config.toml
n_layer = 12
d_model = 256
n_experts = 128
experts_per_token = 6
d_expert = 32
d_shared_expert = 192
activation = "swiglu"
moe_layers = [1, 3, 5, 7, 9, 11]
router_score = "softmax"
normalize_top_k = true
routed_scale = 2.5
balance_loss = 0.02
balance_bias = false
router_bias = true
init_std_router = 0.0188
lr_router = 0.000966
vocab_size = 16256
norm = "rmsnorm"
norm_eps = 1e-05
tie_embeddings = true
optimizer = "soap_variant"
lr = 0.0025
beta1 = 0.95
beta2 = 0.95
grad_clip = 1.0
batch_tokens = 32768
seq_len = 256
train_tokens = 289800000
steps = 8844
dataset = "wikipedia_en"
Below are experts of layer 3 (counted from 0) of a mixture-of-experts language model. Rows are named gate (a neuron's input weights, with its number), up (a neuron's input weights, with its number), down (a neuron's output weights, with its number) and show model dimensions 0-127. Each number is 500 + 25 x the weight over its row's rms, rounded and kept within 0 to 999. Numbers have three digits each.
Before each expert's rows: a language model's description of what the expert responds to. This comes from a sample of Wikipedia text that the model never trained on.

# expert 53
What it handles: Inner consonants of names
gate0:505472504504458468452516478489476525528477498484468513494505486473514538498445489508504478496502496534472474476541482480523504471490494517460479504485508493521518510499470522519495515553459535532515547505488477522474506443486497504451534489515480457516447502523507465480519508515510526479492521533464501481493519479519566478530487494462547525532445493479482489553497529502532497512476
up0:503550536489464535509479461528522482522491496474520539509505487533466534500509504450492501475525493505517474480479505456483482525532474434468547540523493516511485530527477478460517468502542490501515510484499520492480463450484480517511513468472505501461435484515505497511474526483511475527524525501465511530483481483542483499472508503500518522461473469484496476492526463543525542454478
down0:513509501527557527491471470480502540487522477539523475470496532500488523493494506528474515527490459513524511478495462493490500451472498502501471450484509490481467522458538544498467506488460531460457496523516465477517515497506550502501517479559518481532497466520471430504502555490487486470505499498509499457532493497490476504519486519435503533461533543442446500483515503473520431494523
gate1:540488479469476516549541457492514510488491475520502519501505509529494448520519514497512500525475499461489490470488489520467504531458521505482509459495505494500511546498541496493507476519504494490494530462496497540522531478507482467505487510543458483499463485574537468482514522526479508473452506544435462455507532486500515504501491481500551534526466499507502502551520458477492506489494
up1:498441495507480494466502475460482520471493526490480502457496496498517468522507526500527468476518519544505440474488541502514509505543478494536489498566474499501514527499537527506496545502469475485500546525518521432480511520466499514513506481511524505507497489503496516541486535519513499524477490460516562515522537496481448509483455480508503501486511472520520527527519504464498559504510
down1:486494489463514511472525541498497493538503500483516518509434476515505467509499464545509468497492488527459521473500483470504540509545515515476532510526475484490511538497558482523554495537496500534492511527566511469548464463490479505495472527521550504501494534536458476471520467532500534500542509492552505450492495504453483515536530510494474468489493498532462507477522478461482514499513
gate2:466539479496565518502504527508520463476505529502494502497499477504496507504504486515457474486512525457518489526502460483469515507495493501529519507488485499508502508534464512496516490511507511567504485487501493540580511506528503463489525467452490449527525455524489505489525481491513478518474577493526487483480533505512504556486502468486496497481502472494540492480512506465548474562448
up2:471471497468524503517487531485489496472490463496508513565478512539512500492500508496495513524520489471514461496500520500526486460533520526466490455501491517548489502478462472537496485514466505503479489490472479512505542470524460514512499485509516501481512526506548476464514510483503538494471508465484488480506492478491538478526531468502494445524512498515471478473452505490531523488510
down2:515461510500530529507468471480528484494409507499518507511496479493497532531532462524556465486523498487490477508511514513474495468515518524527473537493537488529492514483500525471540473470459479546507543509443497525519522520528511468548403496520503500505489462496507504484509499462496553520492519521494481520535516501516501483492434469480519507502492515490462509464500537577485502547491
gate3:498521465523480519495508495509534467495507519527472496492523453464554539479506470467480492497490487521515533470461490498487519526529517511495522460507502500515503448536516535475490511477558480512486535518495510513497515557521506539540472443509489502510502505474517531505480493525504482483483529519474507486448517503488512505516511475505495505493484494492509501494466495455474475510490
up3:446519455512444545496478488490474544488488496503513501515512490485480494477484521496477522491500527511486446520492513487447495501456497470517535471467510520514481506450521516512505495495476519541532495535493486529490503500523519505501445494523450518496496455552479510508533498452526464520470518492495536501543495500494534504483503543522518524521485488503513525492454465490509496479515
down3:522527466527507473482519488512500494549619513489500514494490474482481490470502485503494518494494505482522488490487514500491503461557526473540518459517499483456542524492466504461476523487515484489504479445463514518529516542517532516504476477530506531549483482454506491468522483522502515526528483502474496531512512458502484469492505509513495517446457492481531557506493524483495486522483

# expert 32
What it handles: Latin and Romance endings
gate0:517515537506486460519519493482491531547521474507500493509529521493501510495510507488492509518469505505485503514486462489473475473525463502475521488538488488493499485455477450521453483478505542502507531479522476471474530543505476462469480504450448508473525479507521485477504482497505555509508524516509499436506480476475498492451489511543477471535446519497449506540502486511522482514461
up0:504491520506505504515534505529480518469587469514509511466494498468537449493493518503496537506461498492478516436504475492496476451480527539483512494481450497509545501490525460504474492522507514452546486463468464481526527480522488529473509478495501503515503532492504532500469506486475523479525504490505453502430505508480502479499495486516517504506501482466481478478456501534570498473519
down0:500479504545428511460438449539494438491533529528518469471433463496488470484514493452493472495476511507505502489504497520548507490499502505501495482501469486493488514499492470509492523497509457478508479502483542509524477512528496474529508485497482490496530492499509487501514503499477476452494488461503501485478453486444501492513494466487546468485490496530533521474496504537455504539546
gate1:459512465454530536545532514501522499501509515464491518512503503463494517483529498494432453519481530486402531487494518480505521501473502458515504501498481495482541488493534524552499484488484489490490491534505532530481519493485490512493520480542482454486487498508505513512484504495492477512544493447505487521490522495490485501504506494513462507489527467472487488487515483451540536508490
up1:486477477477495488467515497507494437491518470489525483510523525462489505445485481504466494524485507485489508489503511490546475519510483474460541457522506475488489498500501555555493497537517493461447485481518488510478489478517534496543494467501523480492470468474475486561506527505539523510535486504529485493517538503534468524484501507495513526479538482538482475471498500510470465538473
down1:497509555518485472488479495467500514516616505497469484498496494522508496485499529466479533461510499524505514508547549504511521506507500495465509516483495529532503538482478496459467547486508524489598520451489499504478489478525459515472519497493494514503508485529519503492557504508453483483471484485541524518517524488472498480496516477478482468493464523444496446550469473512495453517476
gate2:543491528517554519530487539550507448482437572471457509510512501541512473521501527513475512506526508532474527526452492468495495475473530503476522527493523525500485501520487537541472473530487527484468494493463523486494466507461483500520490498501549522543487498508532479507459506484543473492475507507516487499510479496524521476482435512472451509483517567535465513529492505472493515477466
up2:448470533494509506512518492499512518544439488468490521507524500499517500485489473509492438488472498533473487504522494490504479524466474417529486486478519478468460489514465511495485491510467477501482491470526493518470489453518475502472540478515510526463480529518492511492563496499513468508532504466532498463472460493464527520516503502500477457500493508527483474516497467490464513539503
down2:493499533479548471537426533502525485483607534504480490520482504515468520491483445456484499502487492522480527535484483500486488547478505468533447514527525430499522503485499531488541484519502518505545481525504504519511536521418515512504467492512515510497491507478518499512470516540510445515508475489500508492507501487567522513509498479510485481503489485509544489544492477512547519498519
gate3:522516455480500508501526545491488514500434502533540478531514502494499502510515518455517523485511466471500449514520511522483541535508509474475507521508457532547514515494539490519494481507494523526527449460526519488526502521474524515457495503506508535490472482508497518488486473509469520517491481484473523488525517501508483516487478476495503501491527497498487436517540486547472495479572
up3:504513482469506502476497461502497476506506498486515539455525527503507465517470484459463508488527546507474519512493514496520485551501520488493513494514474538454514489518483485466463451517515500468454493512529489490500507497467499527487475523468504536465534516534462497487471553525490475485508434522474492537508495497516493529461474498484503515530482493502485570534506486512480501481517
down3:512534497516474496469487478483483498471600528535512507483482516524501486532498525498457545505483453505481490497537526491534487529473457497472520468477489505483473547479518495502483478509551517506510464446543500528511482482490517489466529489511554542474473501510504474513479519491502470527564498511519453484491513494537504483535491427501525534506475485516525451488528511524516515481504

# expert 31
What it handles: F-initial title words
gate0:496474483489528497504463492443482508537463539475502493491525516447540477499537539555457477514496502474542458520522471509517533521444530469518470496514521521492511478538479482516478537526492481508498538558532506507488482546492505512467531493497504460532499452486505481504500530524463491526492521512532462507515532450512467497499481479532544493463499538517432516511498491509525439529477
up0:510508516439541485514500533482477482497464449446430525483501500510473472503502523513515504513509501475467530486494526482529477513549525505494520470518499525497524513510506485481556518476471476530496476496479524520472498534465514498453480554513507522539555491487515500504465505495534464502470507506500495499453502516482520523494479510535471493492478484457502520503512468477523536461499
down0:485518492497542492516490524503486540529469505514504444483529523468455502501503523522526509492462492495487511514480458504494526496459538521511496494478502490490506520531527518447566522506489497511557495478496444523529504464470493545504513493572511486557468470492451530510462515523447470499497503476491456509487496475535553503489548473472498520511485508484485498501489537494496432523503
gate1:527440494504495485524520484538538497543499558519519485534509489466523496504465533518508499525485489514538497523504481481506531540499543515489490532507473529504484496529526544500468559457463508525511514534475497490535521476504501479483520512465469498535504511525500571480480484487509528498494477522496506504503495483469492479485492484447479529482486470467472474517489505481513478501508
up1:514463430511478559502535496459496457482528503534481516463487476488469545505503468485508487504520472506513501495533547482521468464511515486491461487515472496429484500495470539499533544499499483510490480495480508515515495485456451522506494513517511498528491506503523488488509515463476487501517514473491511510474486496519485521537470512523491503476496486501512506424512475493465469448501
down1:535449509481502460534499501472471512466448484464472484515482478539466505479549499524509521474458497525514468572469529501511523473516475554496440483510502485523505513435466544491488499460531489510503504472499510502447529529517475561535448532482468464530496539525486491501471500517510470508540456519514479521493488470456505511482467495486466509494560498521500491503528520492479511509489
gate2:485476488480473474484513514488512491467556552502494562537522510518488502510467494512559531497518433521485503503484502474485512510496461495496510537486524453529454513507482527489489517521513510500518508536519458465460543470499457493542511490524457451498510481496534533468502536517472481476472534461496515463508510545472508517516493480499467493519470477481493489503498486485498502490448
up2:501515479481479546546499542451500477483489495507487530515462502460521485535484506471467492486486462490501519488490499467504489499464529436469522478508483515467534546494567523478542543500514463506503529513516531509528509531509503473453509495509540525491503503556497520507487541435520519510512532488485525503520495510489506478468486535511452469497508496498515490505489505518480512471522
down2:539537504522503458537494485490527515476478508485494501495460514527576523466492514539503502478467453507514518492500478502470484501469525494499539516512524478489522521522507475468519511499485494522431535520517505523513517520473541518500578472535502517489457504522512460500471503518504483471501490461455469502493433514495487514469505429537494510549472476505465553534489500506488535521523
gate3:493530504502526507507482485505486509495511522493519502538458537508467490528477542523457498512494499494468507507498522505441535525497467502493494497512503509489536549493519474536490493490505514490526491546499506515493516527473506529515487510511471519477505447463517550467542512514495474499488505507513516485483502525463558492511487474475495489460510467540525516473513542462514524545455
up3:535498558501481532504494518503493494490521487516496433514472498493513493525534467485488498514439502489484486527532524478514459512557519502519495497466525495511518488481492548474486503490514537527509512524460504505508489520473522490507521514478503504481513508478517551515473469515463517498524482486454526481486471534553498553476485479502578509493534496510531534513513483535464524471485
down3:531499461503515441507489494543504552472547509475469483564518502518467512516483490514495468511529487531504511428540498512483502499516481495519463549496551526520474543454475488520489492475531503488523490469516539476495476501504511483536522506501513478504564483512471485499505483557498469487463524503534454492481529516481531477506508551533559481526493472500471492522527518506498443443468

# expert 8
What it handles: Surname initial pieces
gate0:508484535538541460500501491532502517482458481516529528485470505521518514529518468487495499500517492504483498474447444524505490503514494471477517514527459511480491515543496478438497499529485490525495532455471517534483481543479487453541508522521468490521494477497498496482507518500471475501535548556511477497503519510459502494524489496485511473457526518478464518526528481511522479498535
up0:526491506493501489451510500450488451528484469511498485465495478519498488489464483456476472530509472501545489488482512525507513530492526478497476497480506453485477530515504505523493515497529549482506514472485508498472518491507440477497496529491473483531536531507499516495503484536466506565519489508495475515519544498466498443482509533494509470493498502490512492511458477533475547533476
down0:502500496511499519502493514481506465518554516553522489460520530483499537509498488526495496562475478470503494525473471476464450456466445504502486480508534482491491482489529514501502512515512501523505549453483509504457478468523475505532539495492578482484513486464548529496476462514509511482491497470487501485519541489461506470461548513489494542500468520516471499532507502497534477458523
gate1:470466542523473467443481493500498457472457532542510550516470535509593540512530459488504508524492496476501486514450516491495456494547506474515480466463471461478517512500459482516489502490477496511528475512522533476486483478513463486490500490492548518493524498508527493499473473507526497534514487485502471493493541503546488518496449485449532530488529511562511502473544480534500501448504
up1:505529533552520504494495500512518517485485489492507528497528487524484536500504484480531470503519496536515496502497512500532484503479523484487481501454537475448497473534531529448450504467508463499514485491469566478508481488497502492473477461502478546473482544482499544521534524474520507537494559504499473512484499461510531467564562510459512534432494490508503495516506456487555497520485
down1:465483551490531496488504490487480527486530518548453483505488523514484565507493466442506487516505494478527516492504530468490461528469483510495450510469506484483511488497501490493495519477498536515529507509548499532456495494458446508483509486501502548482475531494510499488452526468476491509464516496490517531473460508564481518471523442448465483499494490493502491529503521466514489479484
gate2:498512520514506517483517468507462500473521532487483501488515489525484539460541477484487505491497507496499523445499488490519502415509485510515530539499558529511482486485535433482468469459489510453558510493532547569507519508489506545518510510540487483505498502545502474493476474477522485518505502509523484509524475519483549521510479488488531515462478474516543473504456458484503521521481
up2:460527496463489472485498498507514520504462526496545507438489537485459504523529489558535455481518519450502457497503492531508475463514492437487490515520486502511493494515494531529531519484484482474524468484488516483509514518471517505518462495497514509462462512481482521495537481501498504491501479508527489516494527490496476490535521518504483493524512523529513485483479488514510466495497
down2:436489513487499495500491475486537530472479510482516507475509525480444539528538474529497526541543540512539544481543483502522521523479476513510486545504505461490499473471468497450520543488489504471510538482522518460538537520481455510472527495524511479515483505548507523496514514460517508431488493470536464507504478513518488463543481495452536535483527476497471473469489505515506471516490
gate3:532465547453508470528540491511495468544528475518509523526498502515481524501480507463539512483527521520523498411533509517493504562523526500505524547513549514491478552498488491499467501476478496538483512488510534513524500466473482511462490511503495527492507539502469457479534489493497501506478538480495486475540480495516490499495506478512516491521534489524509508488534456513501499445487
up3:513498495534481457503526460453535522515505490493507457517511459474484522513519505487481491471492516445526492510499533490524498479523508454534473515483503534422516520473483467493516498533489536504504503509517512530540533522465475484527506526481475508480540506495498523489513550526482524486510528514523486500508514492521471496474498507535481503512453530565458498513463486468510513533508
down3:527465530500518473511498491502475519498510460497510484482509518479525486468529564487508493526522525477495527503500539492512466485491500489496535482539478512484538533491520503470515516505508503551548500466472507516508531488482443461503496495481463557496523454507514517513508454461489478493504545490485479529513496516510504493518509510532509524499504507491520492479484521504478469496512

# expert 62
What it handles: Word-start letters
gate0:496521469496474499503503467469504514486463507525485497511484535500481450514418540550527544459483512517461469543516506531505484497483524523571511550529443514535517459495490493524461441453512500480520498490511465505520502507470485503531478481509502521498511468502550470532491491559494474494491507477501499526509507528506492509486531482512502509507489484535432527503521523480506517498484
up0:512497429487557500532488489515512485482505555519508465527520516542517463474516513496506506529517485513509489479456500523496550503513528458516483533518514524517509506502518507495478489490525504481462456503497478494489482522523497488497459521464471532517553444489478531475517535496506498509475469470499507492480503515489526505545475531454513493479504517500489516477540460444503522479471
down0:541555540448527513513486487526524472511470542462493491477495536475524476526491540533489500433494478512517485482489517474492508495499491468485498472515509490483531487499496503468484505463518512473490465499498460468435486477491493520536553518496525469557478494477491525489472499481518480464489514509483510506468490515504506470468509515521505531524476484522521487494504486501486493480499
gate1:539510488507472489532511497513489527504498515438466505525431461531462476498548534549479501477502521517533496481465507491514529508519500496440479512517503511480509507464542467524513518469479472489521487546507525490496488480506491515497498474529471524498498514449513474451472485484483461482502514520543531478484503511502506501475441472525494469497460487498481487516498483481501476481493
up1:500528514513500463516502495523557518507525493548454509481477472546480537473501540474493505476473509479492471511502540497515502493489516531544508496542492490497507510527458468461485522514472487477494455513476500499489483522512493492482477546512477552451511522526540512505463498557438487501513502489452465506489504518504503485492507472499537478525538515517513517512474501512482477550497
down1:493516481492497534466457503536496489506510497511466473549508518497464502551509504506507533490486499522523499463499473512502514531492490533473492456516464484502512513517503482535515532506446508511516452455442501480515493476536552477506537480500501511498520495474502525513537529487460509458496521521528432457501517458540532478461495458476477480522512472522464520467495470535495480488497
gate2:495495505464505513507480524511479515542539507492502485460491526498516569499497524490466495493501481519482481504514453495504529501487503481492514518466529531477516548532505488522524498529481519494492492506532465510521490515473514534515543453519485486513510500447515497494490449475515498515476484507497512557517522519477490483496459509518543531500516554511499525499519540534504534510506
up2:507505514513521498488457561488518501489524500476461464533519462484510508499494486492490483522479509486479511488504506531490512480516506528489564533473438505496556523461504517520516526462505491455474514511491514499531510499527537517513532495536500506525517533518508523471562494471518513490478477483530547499521490496512545472460498520512484496483538486451527508495502507495512530500452
down2:502520535529489517474484490474522515487526487509467518491531477490543491494498463540534507516531449458492520495490512535444521502492494531493500532480503477509468551492500501519516529516531508508494528555517500495498484512537459502512508485444524479534505517508531477540489532497492502498468506502528441491505496482522494515488484501539515466532516464503460508456453506574552524476526
gate3:539485519526538463571473537503557510481502494467485488494472445498508504487477511478486525513527509475469489540527493471477492463499548517490483512560494507523449518478475529489502519496512459514530463488530505518512456558518520503509520508485492473515513490479550525542473522496479475489520499492506485500453543493517478547508489454508515523476487483485507502464469484496492503486494
up3:473458514506484494537505460553517508494498495491491496504517505576520504470511544505499480515530481469476461515463491542513483500458552523475492490492532483533462516497508494489528538502500490491483521489502467488488560497481491503558521463501527487468458545521513507540517518509515473497509495466520468511453450511526482490464472478501510500469475501514513475459508484500484502530522
down3:519489485527492489482496474435476512486526498457468506491486548495513524517558472524495488525499569510560513501505509499472489463506526545522527471493461487529499524479500481487509511500514515525484525501486478542506492508485437554504529526512521478513538517502491501472480494529487547467484494491521530528517502517479510499516499513497476521503492520494487480530499496452438510537541

# expert 7
What it handles: Pronouns and Germanic pieces
gate0:515462517483532442511511501523509493488474518496534516526459478514471458523468495476486523462474496485504464463504525496500493504435491482463507450513482514471452507457461505489485512491538526506511527481487494525522441517474533509506462512465483536484485522473454477498488494519449466547516521527492502509496484489517475470503564507510512522518547527500515527504516477471544436472485
up0:443522478453477506482508480546453555484494482477502476456497475510504491486496491480525546525508534506480509453540523462468539517477478503433474498542465520521499494487520468505487513500543492522475466475545495512452474471510511507531506511505509511522514493541465530504504491506502507525492470480499485492519462522500458507507479482525498470465507476467511495510481419534514509504470
down0:482496516504521483510492514506487502511496484540500514508474470510511532524512520521503489496482473474505530473504533460476540496541473468514501517509536462483473501528495483495464483534514486494539464490491524501469509533514450480506490519539476485521519524486510468533494518515484435545508519479548523513534506512506522488494541508521535489481459503449515538477481463492499469526483
gate1:489520500531540482497480549530504479482518484459493501483444512490517508444503457456481542557490498496478473489495486457518516500502469540532513505490493496492515489485496561481541510469499475539509500541515543492514546480495547530475496500506508492513471472507514462535522523532464484503457531493501500509481484465480526490485513553538505486486514488525485466467515501510542547477502
up1:508495507503458455497479489494468496495528499513469529476518475553518482475515497505514456544492506474535490546538496539515512532470517531500483509545490511546495505525462487507516495505494501498489494491443458495450490483510521464490476436477454492487513507488507482483527473521532508526425535529494479480507473488504520502509503482478527484498481486497511531475537513517517485515489
down1:470475541508480495472500521475473509492602493519515504524502500504512456508526513513481497491516525469520488483486524509479504473512472489429467531489483502508522493529478468486437530506524509514573475444490506533507479472492496531534486498529492491485548456506501506514476479508484477496559489513527510529463492484458493505511521539456495510473512488519507485473446498527467452505486
gate2:443541513460495500516525503514498442525508512487493496479544495483520493510435531501506475498539514490548471500492479506554524519488554493497491466439519559524519515516464479504497533497491516534502478538487469493493488526465511515551474499473509534497543480494510502511477468535519540494493487474492453533496503521517514500537516477485481485514506492484506491475482566469500468470504
up2:479486492518503532519477515495498489443522496544505490485475507449480545512459495501485480463519510473492503474510503480495471567528482508497528505530492508537497478508466560539487479521471513509504486512513520513503461498512526524527522504491494558527501511504480493472474447491461479494493493503528486502476522520534540475534492518511520503503478511470477530519519522506497502494557
down2:477523536486549519533499468496503522520580541453487507524526453481513522484498531507500498465557521459513536489503527499511551500507511453504514521472535542517516518482497517479475455500479493486475548509502513527513507498472524505495480480520457523501532478509522502523488548511523489550508539501495459505494506508501502544543496545461509484479484486527546483511553533530461512499483
gate3:517504501505507539458490451480479539539525535505515533567540533531439521523480469521474513476490502520505514487522477506507481545492485496535511493469514493483455488482460538507490472458502488518499487504568473516473506527489509506515525502521501516528474506523478536443508496483501462503458443477500484538486512488501516465540477557534469490498507507512473501518507490481524508508454
up3:469472480481549495515502547515529492516485481498446474449505469514496500505508504504517549516484488521475463495511529523489491503540488513520504527474510531536484521484390535482513505470508530498540505465488544508532498496486509527542501473532484501488480473492479489551493475500547528515509490471503525479475506546521454483487468496511529476478471507496513481534506481517489459488500
down3:434498462506494524478470505462497503492496540505513480463499534517553495532527474526518502478501489461466511476534484529477482534515546506506522480462500521483438483537513498471503520468501514474470521476510524464511460485484459482495526534475511452484490480460510552513467477504495505483483522505513450495509518495471492436463520478474539520491498474483511536515458475465480525525484

# expert 3
What it handles: Word-initial stems
gate0:502472483471514518468502550458511527511493503522526488514504531509524455508484533506459500467486476523462516552456463477535504510503527496508505511481540501496513473508484524443520506497467461488553512502498488483515509482455507484514497473487488525505469477479452497507517482527523545470511530460452461499523463580503498550467499529530468476497495452470459513533505516498502537550515
up0:473486510486452483487555526451535510511487481506507505497524482510500493545463532529503504519499490470533499526464480472559529506463486445481470503522525476484486493521486542501501468472499462464466516526529579533508526530490502562468531490462553500534479490479480522531478499462492536506507506529517509479475504502520471538451485512513507528502508498501483508482516462476498481480502
down0:532507502503479486504512516508544473514531532499537511478490517502500515475489498518471462490535440507466483524503480545471490507528465495473505502512492501468420546502430501494466491479506477509469476479533481487497484524481494493447484510508514451531527524476501515485484520472530474521492516497524428481488537547472500494460455503499513540471514516539493510503496503500549507489491
gate1:453483509479541498518525497549473519485465540488493473468475516492480478496498498481457500492454468502496500501516532470480533514495490483516518501449513536507474527519441503476489508481492549495502469521555470512510538515522464509499493527510506479499482498558538479511469478525475480493525509528468511488452536497488497487504467542470491480467503534478446519540476471473471495495495
up1:443488512483492533515524523465453531486474528533508494519516460532471471498495509520507508500513472488549441483511499548471505502475501483454495502494521567497490481462482518480509494519482500505492500489498451474492507472506512515548524502457517515529547454516528514463477442455518500515527504504496483494496526510498509462479506502522506485512471530498522446515487518513501488476518
down1:466511495504481484510498502546492490513567509548539523456453494456489477530492460502485515496521520512521501484517490447469459475540491529546484486491503524470492502507556537480457498529502497516536519449499483480482488503479520478444482510470500468498508486510527517481560499477519509494521523487511518487488499502501530525514495469479526502524538502506497495505517539441550507514489
gate2:481488450479531505554488466465513517493551463461483523492517497532473512513486525544480522488516485505467505503469495469464502520478496452491492541514478509487492497469524507479506475517524537505517467534516487475463481451470530507466480504568484500501439497493508491468504511476515491483484525527536514492501518487454504497526520500496493479486507484473529470512513499577551539502486
up2:487502476480492488480528494499538494488478498525508481482492477507538508497546502431514490543480481497497531497515518513512487498495511488505523531477511526509536521486476478544512534489510507505473472468468538466476507523493528498514515487478492483503478523550470521494502481520517474521489490494508496480515475471487476517507468438529429508452502525450470491471511500523485556481569
down2:456509463496467510497513489473524495555510513466502493537494503520503503508483449530529482435501519515501483539483502541530580479469505509494505479512537516490526507497448487489501543518498550487442458562538475509482485484498535519473511512535507483517504517526504532523518499491472495503552487493499517482498527489518505459522506499511470559491513490522500431507524559504480516501455
gate3:506521484483495505553477487486469507537469458506514531467515493466499515435502512544502488473550485483467495527508523491519525523506490507478506500558474488487497514482443487527522521447539520509502511491507490548535529535507499526482467486519466464500515476561490539526518517552484484482469533481498509519494556492484492476499457514523542476528497489511515476501508475492487505511456
up3:509517441452510468496506471518557525444489556538515492525468549473528523498502471498520494518464487520495506517503477464507519522502532484468532508499499532509554481473491521464491479498546491507517500475471483491487475502510510475473476524485479540519533508539517509503493553515539497497488494484489460505524496488545500501530527473497543500515463497496503488482500477491493448540521
down3:518462489452490485470514501481489536479530450518496545471473514498517518506483520505483486529509509489478520488468474481505517505504537488458483486558455496466516478514487511462494500483542517449477453521499471477502468475497498513500473466493545519503511510479516486530453517506494531486488522479482480500524518505504492528494471509544560487493519484536489471541553488477503533488518

# expert 26
What it handles: Given names
gate0:525537516517464486537489518496490488469530473493446482508472509476480483530501499501484484502548457479493519514495533515491546491501483515512511449479506567488518529506463514484494505467496527494467469483485516568453508484506540509516494527488512503465515508488550466498491431475512534478540516533464537529481540504502488479513511468493508530515551492488561465509550508510531459500511
up0:482507462510493521514483495459521498505489491513480529448506482467547512575476513574472470511521492468508458508504528499518476490513463526469550490462502512483492464522522513506513475484511451483507479487559478553491539475537506501530481516501460507446503512532488516501498488503485446543478474505513528496520513463537470457494506507480541495510508517510518521507508499484519469532490
down0:503509514508474494483486504517473505526460488540521505557486492541512490549488489559515453437532525480527494489468487477509463484517473486510519556481476494503492440502524503510539491470489522472442498503548477504527476474489493499479541474486480472481515475484478487476517514458506530507494461529488459513471482516479503514516521476503480512479503508500512531472538521538498497512504
gate1:504478539462524444495517516515508464494464500415501486481474508504501491499477499467529521531562511478465508510522512523498500520481528540495467513479494575500507492486542519522508494539442511521497514511478502488490513491518483503526497509492502508541469470536505504521510517481500490498541530457499470498527540460508479462487491503499518453480532474493508490469502487502448492499480
up1:517523499499512501510494466453512523487491494497526488491432477436518490498531504508518506513493460522535504511528498508520498511552485507549514442498528475507522452503526498504545471510542495510486495490545500494532497503504508490502490489455487496503507506482491486518538523478508470521537488501530549521476528499513522510562479484470513526492518514523510526486554515554499572511494
down1:496457482486485526476512523539482474482448504487537480547587503495482503478454491498502494518507549527449556513527501500481520528460504477423490513501462561495449492507484509492537526512464511503511540536477501507489500498541539512495516491524491457503503514520501505508482476529514540489518489497504448519502510509479463500485519515497510483484506477467474456528438488479484494536539
gate2:506502489505494477495520524541529460447500476489512502504541547542503455470539529482542471477516454463502460518511513553535490516526542464486480474465499474484466506497493473497525515502496496491563525461477530526512472492543478512499510500528505489461566473509476481488504482521497486516475523523496525483507482460532553481503510541477511501500507490513477460504506494516495508495507
up2:519495460501498473488528459500485502488459509524494515487535467543499539469458515505479481495504528452535515482471502495533531514582530521521493494482485493525504514508478485521483494494529493494529501461498522494483534503490530465519513520524464482529536483505517515442521511486498529509552497490501479533457553503527495487428525528469474522545538550505487531537523495505482506528466
down2:513468485484559450522508493515537487483553509544447484525498496446495479456477480476501499521518491475484527481485495452483493493477544541497509452509502515479486476474441486496542476507453520506504514532464480485533553482498486512461483496446522524507515505437491520479487459494454538507480484516508502494551549476513472538500535484504529494507496494521519508500498481507499516471508
gate3:498495457510496524490519477490484540511493484466545516489505470503452516496464473537457473500539497526534514505509451484503546514479499528490506466485474491497509447490470477562554498511471476492489505511487510522497517499518498511533504486520564483542501491441465512507475468533515550538473511482534480482509514481500496499535536500484502474501516487495482518503523502485531528449502
up3:519544485525516513465461522450504481490451503486501525469517515516494499548505491476513544534479478487546476527520515508469505546467490465530526506487502471493533494520485501515457492539519515517482493508475500497492514525539489509485533531517444493518525497517502490476521443516500513470496493496496530491501497447478516487491499492472484435497471476483504482466462524474496572481510
down3:523491485501517475504524507523564493518602492529522485500489438472504488510507470464496493537507479519494502494488493434474524497486479532518504493527507470512463524535516511537473473512523504500493474490513486463485519491504511491482549512520512473503497550473476495521480498514514481458469476489502458500523483484535516508491542498493458510510537483518475505491522491503460520456524